{
  "d_shared_expert": 128,
  "n_head": 10,
  "init_std_o": 0.0336,
  "weight_decay": 0.0
}
Below are experts of layer 9 (counted from 0) of a mixture-of-experts language model. Rows are named down (a neuron's output weights, with its number) and show model dimensions 0-159. Each number is 128 + 24 x the weight over its row's rms, rounded and kept within 0 to 255.
Before each expert's rows: a language model's description of what the expert responds to. This comes from a sample of Wikipedia text that the model never trained on.

# expert 13
Table and infobox punctuation
down0 [141 124 107 147  97  99 125 125 178 140 128 101 141 153 156 101 107 162 164  77 138  96 117  89 168  99 128 107 114 110 144 111 148 106 123 129 156 119 110 118 110 135  93 142 151 169  64 118 158 119 129 102 123 132 172 162 136  93 157 117 168 159 136 148 174 122 167 128 126  77 179 108 106 158 152 143 155 127  98 151 120 142 154 116 105 110  99 146  91 134 116 110 144 109 153 138 145 113  96 142 172 139 154 112 141 123  97 152 102  94 123 161 115 101 161  78  89 101 138 125 149 169 133 110 130 106 119 158  94 139 123 114 137 126 140  95 101 149 140 139  97 119 117 110 161  93  70 106 136  79 118 147 131 113 113 163 141 162 149  77]
down1 [127 141 100 129 126 139 165 110 113  86  87 112 136 107 176 114 103 116 101 112 116 185 155 119 132 143 102 132 124 113 115 131 110 118 135 114 116  82 130 138 116 142 129 118 131 144  94 104 132  92 138  73 121  77 127 136 123  93 107 134  78 158 131  87 147  94 142 138  93 132 106 155 129 138 148 137 120  90  99  89 132 172 157  72 119 138 127 133 139 166 136  96  91 176 147 151 131  95 162 133 126  66 128 109 102 138 148 102 132  86 120 146 162 101 118 134 106 127 149 113 108 104  95 116 164 135 155 129 132 134 114  96 109  90 121 158 119 136 126  62 138 122  91 163  79 158 114 126 143  98 158 146 138 140 164 113 160 107 149 150]
down2 [155 100 135 113 157  76 100 108 101 149 115 154  95 113 123 102 111 168 127 136  99 114 168  95 129 125  97 105 107 106 144 113  96 134 128 159 153 110  92 135 150  94 137 116 171 143 118  83 135 153 142 117 132  80 105 151 171 180 128 151 145 164 129 104 142  93 129 137 107  94 158 124 118 142 154 127 129  98 109 154 127 125  97 112 117 142  89 126 119 105 115 165 149 139 103 150 141 131 166  98 151 137 115 118 163 118 113  98 118 118 133 110 159 136 133 142 116 152 101 115 135 100 141 103 162 162 136 127 113 104 123 171 107  98 101 147 118 138 143 158 138 143 119 127 128  86  85 155 195 114 138 138 101 110 117 104 150 134 186 123]
down3 [128 103 142  84 131  94  69 124  88 114 164  97 126 117 104 140 112 145 161 142 110 126  89 103 105 132 119 108 154 101 142 158 140 136 125 140 101 133  98 132 107 100 106 121 105 142 106 120 133 137 151 137 135 111 138 119 149 107 105 106 152 100  87 125 118 129 111 144 110 157 106 131 125 100 127 108 105 127 114 110 124 121  69 116 128 186 158 113 121 172 141 104 142 159 160 195 137 147 174 118 128 114 171 148 163 130 163 168 103 125 106 102 134 113  95 107 137 132 123 108 152  99 138 136 158 125 107 137 120 123  90  91 114 138 129 142 102  92 125 136 113 129 108 121 110 146 119 139 146 109 143 128 131  84 118 141 164  87 166 118]

# expert 16
Table cell separators
down0 [136 109 167 145 158  59 130 111 110 136 105 131  98 106 105 107 146 110 149 109 158 146 164 127 130 117 141 143 126 122 131 118 102 130 106  94 111 139 117 101 113 144 118 165 125 145 106 108 120  80 106 160 153 133 145 117  85 135 163 121 126 139 105 120 128  88  86 131  83  85 133 138 152 154 119  93  95 146 130 177  93 118 128 102  95 135 124 203 153 124 126  97 105 132 130  98 113 129 110 121 100 181 133 161 119 128 112 105 124 153 104 137 100 131  72 118 176 157 149 153 117 137 107 133 136 163 151 143 108  85 154 124 103 115 128  82 123 114 149 159 119 114 133 144 160 133 170 115 184 123 126 117 165 142 117 133 129 103 107 132]
down1 [174 137 147 116 121 122 143 113 132 140 108 124 103 122 146  97 111 133 155 162 128 153 152 150 125 116 167 146 133 156  94 106 143 129 150 169  73 137 112 130 158 132 120 143 146 134 139 121 109 137 124 127 141  81 156 133 114 138 142 102 152  93  78 130 141 129 113 160  94 153 157 110 147 117 111 132  76 114  98 157 154 148 102 131 142 155 110 137 119 122  97 148 113 140 130 113 126 132 127 129 152 115 137 120 142 143 114 133 138 130 130 143 112 197 162 143  85 138 128 131  89  87 114 131 123 163 135  99 109 131 132  96 132  97 148 113 126 109 151 152 144 131 133 125 111  89  92 124 170 148 117  99 147 129 139 137 162 133 126 124]
down2 [125 108 121 133 152 102 129 179 127 120 130 120 142 124 141 186 108 105 117 187 143 134 126 123 145 135 121 162 125 157 129 183 174 148  90 155 115 147 155 119 113 122 132 159 119 131 117 163 116 157 144 136 113 122 140 130 105 183 124 136 101 163 139 163 122 138 151 122 120 142 120 149 128 108 172 117  87  86 105  96 171 144 123 127 184 134 143 124 138 142 141 112 135 115  76 125 146 139 128 134 157 115 120 102 139 150 110 199 173 140 104 147 154 135 136 132 130 149 125 132 113  95 170 164 127 126  62 113 129  57 132 133 154 139 145 141 118 124 105 130 139  95 116 108 122  91 104  85 129 112 155 139 137 169 121  74  74 122 141 121]
down3 [122 139 133 129  79 126 105 102 166  88 132 160  96  86  83 123 108  85  98 140 143 108 164 172 112 135 123 175 125  99 139 147 147  82 140 116  84 104 147 120 131 105 142 114 178 149 150  65 109  76 148 108 151 143 103 143 167 140 143 131 145 147 147 133 112 110 106 110 119 143 116 149 125 101 151 123 124 104 124 154 130 120 104 141  76 145 117  94 106 127 111 153  69 124 140 109 115  85 147 131 179 153 109 117 116 140 135  97 121 130 124 139 150 103  99  78 162  94 156 134 154 129 116  95 114 146 123 160 104  57  98 172 112 134 143 114 122 155 110 110  85 171 142 117 116 128 137 138 114 125 178 111 126 123 128 108 102 103  99 105]

# expert 17
Prepositions after nouns
down0 [145 110 141 174 133 167 115 151 126 154 103 148 109 166 119 138 108 168 160 133 154 102 113 121  97 141 134 129 130 108 136 115 131 130 153 124 128 162 122 151 152  91 105 159 144 140 162 184 189 134 114 131 121 105 158 130 134 121 146 138 149 128  63 135 117 104 106 152  86 100 156 126 163  86 131 100 114 164 181 161  87 122 176 111  93  91 120 124 132  83  97 143 142 159 147 137 120 154 120 162 159 158 144 106 118 122 124 121 135 147 104 112  97  97 135 138 119 109  79 140  93 117 171  99 111 152 125 126 121 101 110 118 115 109 130  85 165 121 120 159 151 128 144 181 111  96 163 141 117 148 105 111 113 152  97 117 127 107 128 113]
down1 [147 107 136 150 120 104 137 108 120  84 144 133 101 146 135  65 156 151 121 128 151 114 142 114 136 144 111 101 142 146  99 117 137 165 129 116 128 133  92  97 120 101 100 122 158 143 123 145  81  83 156 103 153  69 100 133 190 165 129 105 164  85 142 164 144 138 100 113 135 138 119 113 113 107 119 117 122 139 119 111 170 145 137 146 139 103 117 154 120 120 117 101 131 104 142  98  95 114  90 153 169  82 119 130  93 118 135 128 114 128 205 118 138 137 162 111  94 148 142  98 111 111 136 123 134 174 169 154 130 106 116 114 147  80 162  84 116 129  90 109 167 134 129 141 121 107 105 154 135  37 123 138 112 142  99 123 112 144 122 155]
down2 [106 127  85  94  87 117 152 112 154 116 121 107 139 123 124 161 126 146 153  67 122 146 134 112 120 136 105 155 136 134 149  81 143 115 129 123 109 127 146 115 141 153 104  98 130 136 177 138  56 155  94 174 120 122  94 143  80  99 147 112 134 109 149 145 137 135 130 130 121 157 143 136 137 108 139 148 134 150 112 117 148 121 142 104 119 128 160 125 109 102 128 117 126 155 102 148 132 122 112 144 135 143 173 146 101 131 116  94 173 138 106 102 142 132 110 146 145 100 130 177 109 163 182 104 168 127  88 169 163 130 145 132 133  89  95 126 129 111  94 173  87 165 124 104 112 130 166 130  98 148 120 129 108 140 140  80 128 135 131 142]
down3 [156 144 117 142 141 156 109 131 137 145 186  90 129 139 114 119 131  78  96 148 109  84 142 144 135 159 128 140 151 176 106 118 172 140 168 154 127 129 155 147 130 125 131 122 139 111 128 104 120 160 129 129 167 146 192 140 163 163 113 129 125 161 162 120 124 149 108 103 141 115 136 165  91 150 159 174  88 107 107 148 180 140 109 122 153 110 109 143 122 109 151 104 144 127  98 137  99 138 168 143 114  93 111 139 109 137 123 125 115 137 159 147 147 144 105  87 133 109 116 146 108 100 124 135 153 129  81 155 178 121 121 168 168 154 114 127  87 158  94 147 184 128 129 150 142 144  93 113 124  74 138 117 107 120 130 113 136 139 105  85]

# expert 52
Coordinates and code letters
down0 [143 156 121 152 100  99 112 121 118 142 139 131  76 115 114 144 141 124 118 180 119 147 102 147 101 169 145 119 116 119 129 148 152 133 112 149 101 110 137 105 117 168 104  95 128 140 130 176 127 145 169 146 108 104 126  87 133 138 122 170 106 105 101  80 163 174 126  97 164 108 128 115 131 166 102 148 145 157  98 172 143 131 119 140 106 112 114  88 113 100 141 142 133 121 154 173  90 148 122 162 129 138 152 122 173 125 162 103 110 162 109  96 115  97 126 114 144 115 100 150 120 145 131 140 177  96  91 127 165 142 120 112 111 165 152 149 145 111 139 165 143  76 101 175 108 103 115 144 131 113 138 123 146 163 146 109 137 133 131 186]
down1 [150 104 154 163 137 135 122 154  81 138 148 100 127 172 109 145 131  86 178 152 148 130 135 146 112 142 119 164 141 165 110  95 133 108 152 163 108 168 106 155 158  99 133 101 155 134 156  94 106 167 166 128 153 121 104 161 137 136 119 104 101 135 140 107 130 165  99 100 121 116 106 137 145 135 118 111 127 129 145 142 127 158 165  92 135 144 138 168 171 100 140 192 112 118  99 110 163 164 107 106 114 119 142 140  94 115  91 104 146 105 104 136 107  84  58 125 150 113  74 111 126 152 127 111 109 154 139 122 117 130 140 139  74 149 115 131 115 115 139 177  98 147 149 120 162 121 116 116  98 102 147 110 172 142 139 145 142 163 152 124]
down2 [102 143 119 129 169 159 124 101 111 125 150 133 122 139 113 134 147 180 137 126  99 143 121 131 169 117 139 155 144 134 129 110 108  93 173 121 142 116 129 150 105 154  96 159 159  97 130 100 152  99 129 150 159 150 110 152  86 116 152 135 130 130  75 118 137 134 132 109 116 163 111 127 154 131 105 165  80 141 149 113 119 153  81 140 152 114 116 132 120 143 116 150  97 128 119  94 102  98  86  97  99  89 147 163  88  89 119 136 139 122  83 110 159 122 144 109 121 180 121 145 147 129 104 104 103 104  95 135  84  99 114 161 126  92 161 109 123 125 152  99 142 113  96 121 141  81  98 151 110 129 114 114 141 117 146 141 125 102 113 124]
down3 [106 148 146 148 110 117 103 103 153 117 107  68 119 137 149 158 153 101 136  87 148 136  94 128  91 109  59 107 151 121 120  86 103 159 117 171 116 144 168 165 132 124 128 127 116 131 162 120 120 159 157 148 103  86 113 135 107 131 165 132 138 135 123 106 117 157 103  96 122 131 157  82  96 126  97 102 170 153 109 110 129 103 124 113  96  99 114 115 139 154 134 119  74 153 163 133 154 134 147  96 116 134  87 119 136  97 113 180 130 141 105 127 145 124  77  83 146 131 142 138 158 125 135 139 131 157 114 141 101 148 129 124 151 106 172 173  95 102 133 139 143 130 110  69 138 147 122 152  99 156 134 111 120 137 142  92 127  95  93 137]

# expert 35
List and infobox markup
down0 [120 156 177 153  98  97 136 155 140 121 152 101 170 111 106 152 143 101 130 171 132 100 137 103 144 123 122 137 115 106 115 149 145 162 126 123 115 114 116 107  94 124 106 102 126 156 132  88 109 124  60 169 150 124 120 119 132 208 112 149 139 155 108 142 123 169 127 154 139  90 138 140 134 109 171 136 138 117 131  82  88 115 110 145 153 175 127 121 143 158 109 161  65 118 113 105 157 120 115 120 170 109  98 145 146 113 107 117 124  87 118 111 126 135  95  86  87 157 116 141 129 132 128 125 126 154 135 164 139 100 125 125 129 127 136 124 104 165 160 163 176 141 120 122 109 156 147 126 114 141 134 127 103 156 123 125 122  96 118 136]
down1 [144  95 104 137 108  83 128  59 127 154 139 118 152 134 117 119 146 109 115 120 122 158 172 129 151 104 153  88 162 159 137 142 123  79 103  78  95 125 137 142 123 120  88 125 151 140  95 154 104 161 117 128 115 109 153 128  85 133 118 106 128 152 131 139 116 133 148  91 110 192 130 135 170 127 113 119 113 157 131 134 179 115 141 102 152 101 164 119 153 191 119 143 147 158 136  85 146 100  95 132 133 136 137 108 144 100 155 144  64 132 108 156 135 132 106 160 104 121 159 115 140 123 134 142 129 175 118 143 123 115 117 109 162 189 116 155 152 137 142 100 139 160 138 116 146 100 123  83  94 142 121  97 138 161 156 148 113 147 128 101]
down2 [133 156 173 157 142 116 109 132 141 145 131 124 117 151 137  91 156 133  78 116 148 130 137  89 195 149 117 155 131 128 118 161 115 113 103  86 161 149 100  92  81 130 141 154 128 118 167 116 133  96 103 195 142 104 153 143 133 127 186 126 136 166 112 152 175 129 139 116 166  74 128 138 147 136 122 129 121 152 151 134 119 139 154 170 123 123 124 146  80 103 124 126 124 121 130 123 147 114 124  71  91 142 162 138 121 140 169 134 137 189  58 145 150 154 121 124 108 161 121 112 119 156 116 112  85 148 134 153 135 147  97 142 112 134 131  95 115 126 140 153 117 136 133 127 151  93 137 133 128 108  90 115 123 120 143 159 132 138 122 131]
down3 [123 173 113 143 139 103 163 120 133 141  74 127 132 122 108 123 119 155 172 144 163 132 116 106 120 146 100 135 157 104 130 170 104 115 132 111 161 145 133 124 122 135 136 115 115 127 120 109 171  88 157 163 124  75 110 165 126 107 110 103 123  92 140 178 141 105 110  90 112 141  88 163 141  92 114 134 126 147 133  80 112 117 116 141 121  88 102 110 134 133 107 128 161  89 167  96 101  92 122 126 176 150 123  92 157 150 146 138 119 149 159 128 147 159 132 146 128 153 155 131 105 154 110 110 137 128 139 120 131 127 146 125 103 126 153  95 112 141 116 131 148 161  78 139 108 142 136 143 122 124 160 131 140 151 138  79 128 146 118 146]

# expert 25
Capitalized name openers
down1 [121 127  95 131 159 186 166 127 124  79  80 122 145 172 118 164 124 110 165 144  86 178 120 192 156 141 149 133 133 122 142 118  98  94  52 138 110 153 133 141  97 127 151 158 146 115 124 123 140  90 115 139  95 107 112 137 127 128 118  80 107 118 150 130 141 126 162 125 157 119 102 153 114 144 132 144 135 138 127 122 107 166 116 106 163 110  95 128  99 150 133 138  61 126  94 172 110 147 177 111 131 116 143 125 183 143 153 190 130 166 119 129 138 103 137 138 135 123 158 132 137 123 139 145 103 150  99  97 136  76  93 146 123 156 101 120 125 134 160 141 110 118  95 150 101 172  96 142 113 158  51 138 103 153 160 145 151 126 139 151]
down2 [153  99 140 118 125 141 139 156 128 156 149 118 136 125 126 150 107 108 146 145 143 119 106  77 159  92  83 131 141 124 124 128 150 102 111  81 166  91 161 143 169 131  84 123 128 144 138 159 118 126 140 135 118 110 161  85 159 166 124 161 143 103 132 112 183 137 117 126 115 146 117 143  94 123 168 120 134  92  97  86 127 125 141 125 133 110 123 103 159 140 173 145 115 107 109 140 134 137 121  88 148  97 153 150 110  80 129 123 163  89 139 152 135 134 162 127 132 127  92 103 155 111 147 142 132 152 143 141 115 140 149 162  96 127 131  90 136 140 146 156 112 113 126  96 146 118 141  38 113 144 126  70 136 162 146 101 121 121 164 110]
down3 [129 137 155 132  94  78 138 121 133 131 165 152  82 130 156 136  97 120 130 123 145  97 110 130 148 154 129 102 126 188 134 136 141 133 168 117 135 135 127 135 173 114  86  86  66  93 153 153 149 174 118 116 160 171 125 145 132 143 128 145  95 172 132 108 153 116 121 149 130 162 110 131 114 174  96 151 139 134 131  97  80  99 113 120  96 145 168 168 133 108 101 107 178 169 144 131 117 137 154 112 111 132 145 139 139 136 164 151 123 177 102 125  95 109  92 116 105 120 135 127 140 119 128 119 155 152 143 102 155 131 154 135 131  98 140 121 111 133 119 141 112 115 141 111 114 112 174  98 137 140 165  93 116  83 144  71 139 137 127 136]
down4 [137 161 108 145 126  54 123 139 135 119 133 105 122 138 123  86 131 133 184 130 149 110  90 127 168 185 143 132 142  75 140 140  80 113 136 137 118 129 116 126 144 156 109 151 134 162 188 108 123 168 115 104 168 120 130 168 110 157 155 151 123 117  79 113 118 122  99 181 138 108 186 135 153 130 118 126 131 106 162 128 140 129 113 164 111 118 118 130 135 127 110 114 127 158 121 114 142 120  79  98 107 120 104 139 115  96 124 130 124  82 116 157 143 155  85 166 130 125 138 101 138 133 124  99 162 129 149 152 131 118 130 100 151 106  94 101  74 118 129 122 129 153 124 115 104 115  99 150 109 153 107 193 155 116 137 159 131 135 110 103]

# expert 41
Lowercase word starts
down0 [181 132 139  86 120 116 122 123 125 106 148 119 117 117 167 125 146 110 158 121 143 153 146 126 151 151 159 123  96 123 137 131 102 139 121 118 126 132 103 152 131  72 121 109 106 138 108 144 148  97 106 148 134 127 146 109 128 111  96  97 122 131 144 136 113 160 130 118 127 150 121  74 157 117  99 136 123 133  99 115 103 134  93 131 111 150 122 150 158 157 160 116 113 106 126 131 108 131 154 113 122 136 102 166 137 106 143 147 131 115 181 156 135 132 145 144 132 165 119 144 146 145 125 141 141 109 114 118 135 159 138 162 144 125 141 136 117 147 131 113 141  88 117 126 157 153 160 171 133 110 106 101 128 138 105 135 124 105 170  75]
down1 [117  89 149 124 145 105 149 169 148 140 162 126  94 118 177 130 148 151 142 131 105 104  69 125 140 102 122 120 114 123 140  74  93 154 147 130  83 112 140 114 147 125 140 107  90 129 108 145 129 104 143 161  95 108 133 120 146 107 120 152 122 123  80 100 162 118 127 135 149 119 112 125 110 117 144 130 151 102  77 123  80  89 134 178 148 170 140 136 147 120  77 128 135 124  94 140 154 124  83 168 148  86 168 128 114 173 168 107 147 150 119 135  93 126 143 125 123 131 152 127 148 153  85 119 130 121 116 128 116 108 110 132 154 113 126  78 113 123 111 115 139 107 109 129 149 174 112  99 157 130 157 135 141 126 152 138 139 101 123 131]
down2 [ 97 135 134 154  98 111 161 153 158 112 126  77 172 107 123 114 133 113 115 130 129 107 172 174 137 143 108 123 123 114 145 102 171 119 128 126 101 164 133 120 132 126 145 131 155 130 149 123 143 121  99 153 106 107 131 125 101 141 137  90 113 152 139  76 162 144 155 169 104  70 132 109 114 157 136 132 146 121 110 146 143 103 169 126 133 143 150 129 152 102 148 129 117 109 110 141  98 147 131 143 140 156 167 109  83 160 145 117 101 155 107 145  78 138 128 118 121 124 120 140  96 134 133 162  99  99 123 141 103 184  62 152 113 138 121 125 108 110 120 146 120 123 134 131 131 151 138 140 121 104 150 150 110 136 121 119 122 133 166 134]
down3 [ 95 130 111 112 161 137 137 139 156 143 107 166 152 130 123 162 160  73 133 147 159 110 116  91  97 105 114 127  71 143 110 149 126 104 119 122 104 102 104 111 128 107 150 128  61 167 131 120 123 109 148  59 132 119 101 111 154 165 117 109 113 157 109 143 139 143 121 139 101 128 126 119 157 156 141 142 195 127  75 126 120 124 135  95 116 151 139 114  90  88  97 122 132 143 109  75 135 146 127  85 100 124 129 119 128 110 163 154 110 110 111 154 149 115 136 101 158 137 132 106 143 107  96 128  73 113 119 127  88 143 130  96 144 125 103 105 123 144 155 176  99 124 108 117 135 151 112  96  97 134 119 119 101 149 167 210 111 157 136 101]

# expert 37
Initial capital letters
down0 [131 132 121 109 136 178 183 151  91 115 130 173  97 133 123 116 126 108 114 119 131  83 116 133 151  71 102 106 162 103 114 136 101 146 124 151  96  90 139 120 136 118  98 151 128 137 149 123 116 131 119  85 117 112 145 130 144 134 135 115 125 112 126 132 148  98  91 140 115 117 145 148 129  86 130 146 133  90 131 126 125 145 165 124 132 145 117 126  99 142  69 115  79 103  73 138 133 125  87 122 104  94  78 156  88 102  97 117 161 140 139 131 134 124 136 105 189 139 114 120 140 114 103 133 137 128 100 137 127 105 132 121 112 170 147 119 138 133  91 114 136 192 152  95  98 130 134 115 105 110 149 114 121 144 130 110 166 144 135 107]
down1 [185 120 148 167 149 131 125 124 114 110  85 133 126 138  71 123 142 171 134 143 150 175 111 149 128  76 128 167 137 166 125 132 108 132 148 118 147 126 126 128  96 145 151 156 146 181 162  92 115  98 120 103 135 105 101 114 119 144 125 153 119 157 155 128 153 114 105 138 127 134 109 115 171 156 150 171 132 105 134 100  82 139 123 102  85 148 134 127 162 137 141 127 150 111 113  85 118 178 131 126 127 106 121  67 175 124 116 163  69 105 166 109  97 163 123 140  92 135 147  99 128  87 166 140 156 117 131  94 129 145 136  65 118 116  85 110  77 152 139 115  96 107 101 175 121 129 100 131 161 143 104 108 135 130 108 103 145 154 106 155]
down2 [ 94 113 103 114 137 136  82 139 127 135 106 123 132 144 145 101 177 112  92 116 147 111 142 118 113 142 109 143 106 131  98 136 125 142 136 173 115 138 166 122 149 110 123 110 127 133 164  99 138 151  98 171 104 106 105  87 136 135 122 142 104 128 138 152 165 137  92 105  84 159 142 140 122 141 133 144 153 160 128 131 131 116 140 141 145 137 141 121 107 131 174 122 167 136 121 135 130  95 100 120 160 121 118 148 114 105 148 109 170 149 169 120 132  89 174 144 132 101 104 100 140  79 108 145 109 147 117 158 118 115  84 138 102  95 166 128 162 127 173 138 190 154 121 113 114  99 150 114 100 134 158 109 150 171 141 141 100 112  97 149]
down3 [130 169  83 170 166 142 180 180 125 129 129 122 145 138 107 164 119 173 136 127 135 154 102 132 126 154 115 106 128 126 126 131 163 126 143 135  96 144 180 115 116 140 144 124 105 184 148  99 106 112 161 119  91 114 103 151 125 142 137 108 165 188 112 107 144 110 134 152 153 151 162 121 129 172 150 142  85 117 151 138 120 146 158 133  82 117 121 132 118 126 138 109 115 113 122  73 136 156 104 130 140 127 141  93 108  97  79 145 117 116 123 141 190  80 117 132  62 130 149 118 161 139 134 118 148 141 128 120 137 129  70 146 124 119 117 109 105  86 142 163 130 155 157 138 102 148  93 132 148 157 127  93 106 146 124 174 149 104 136 109]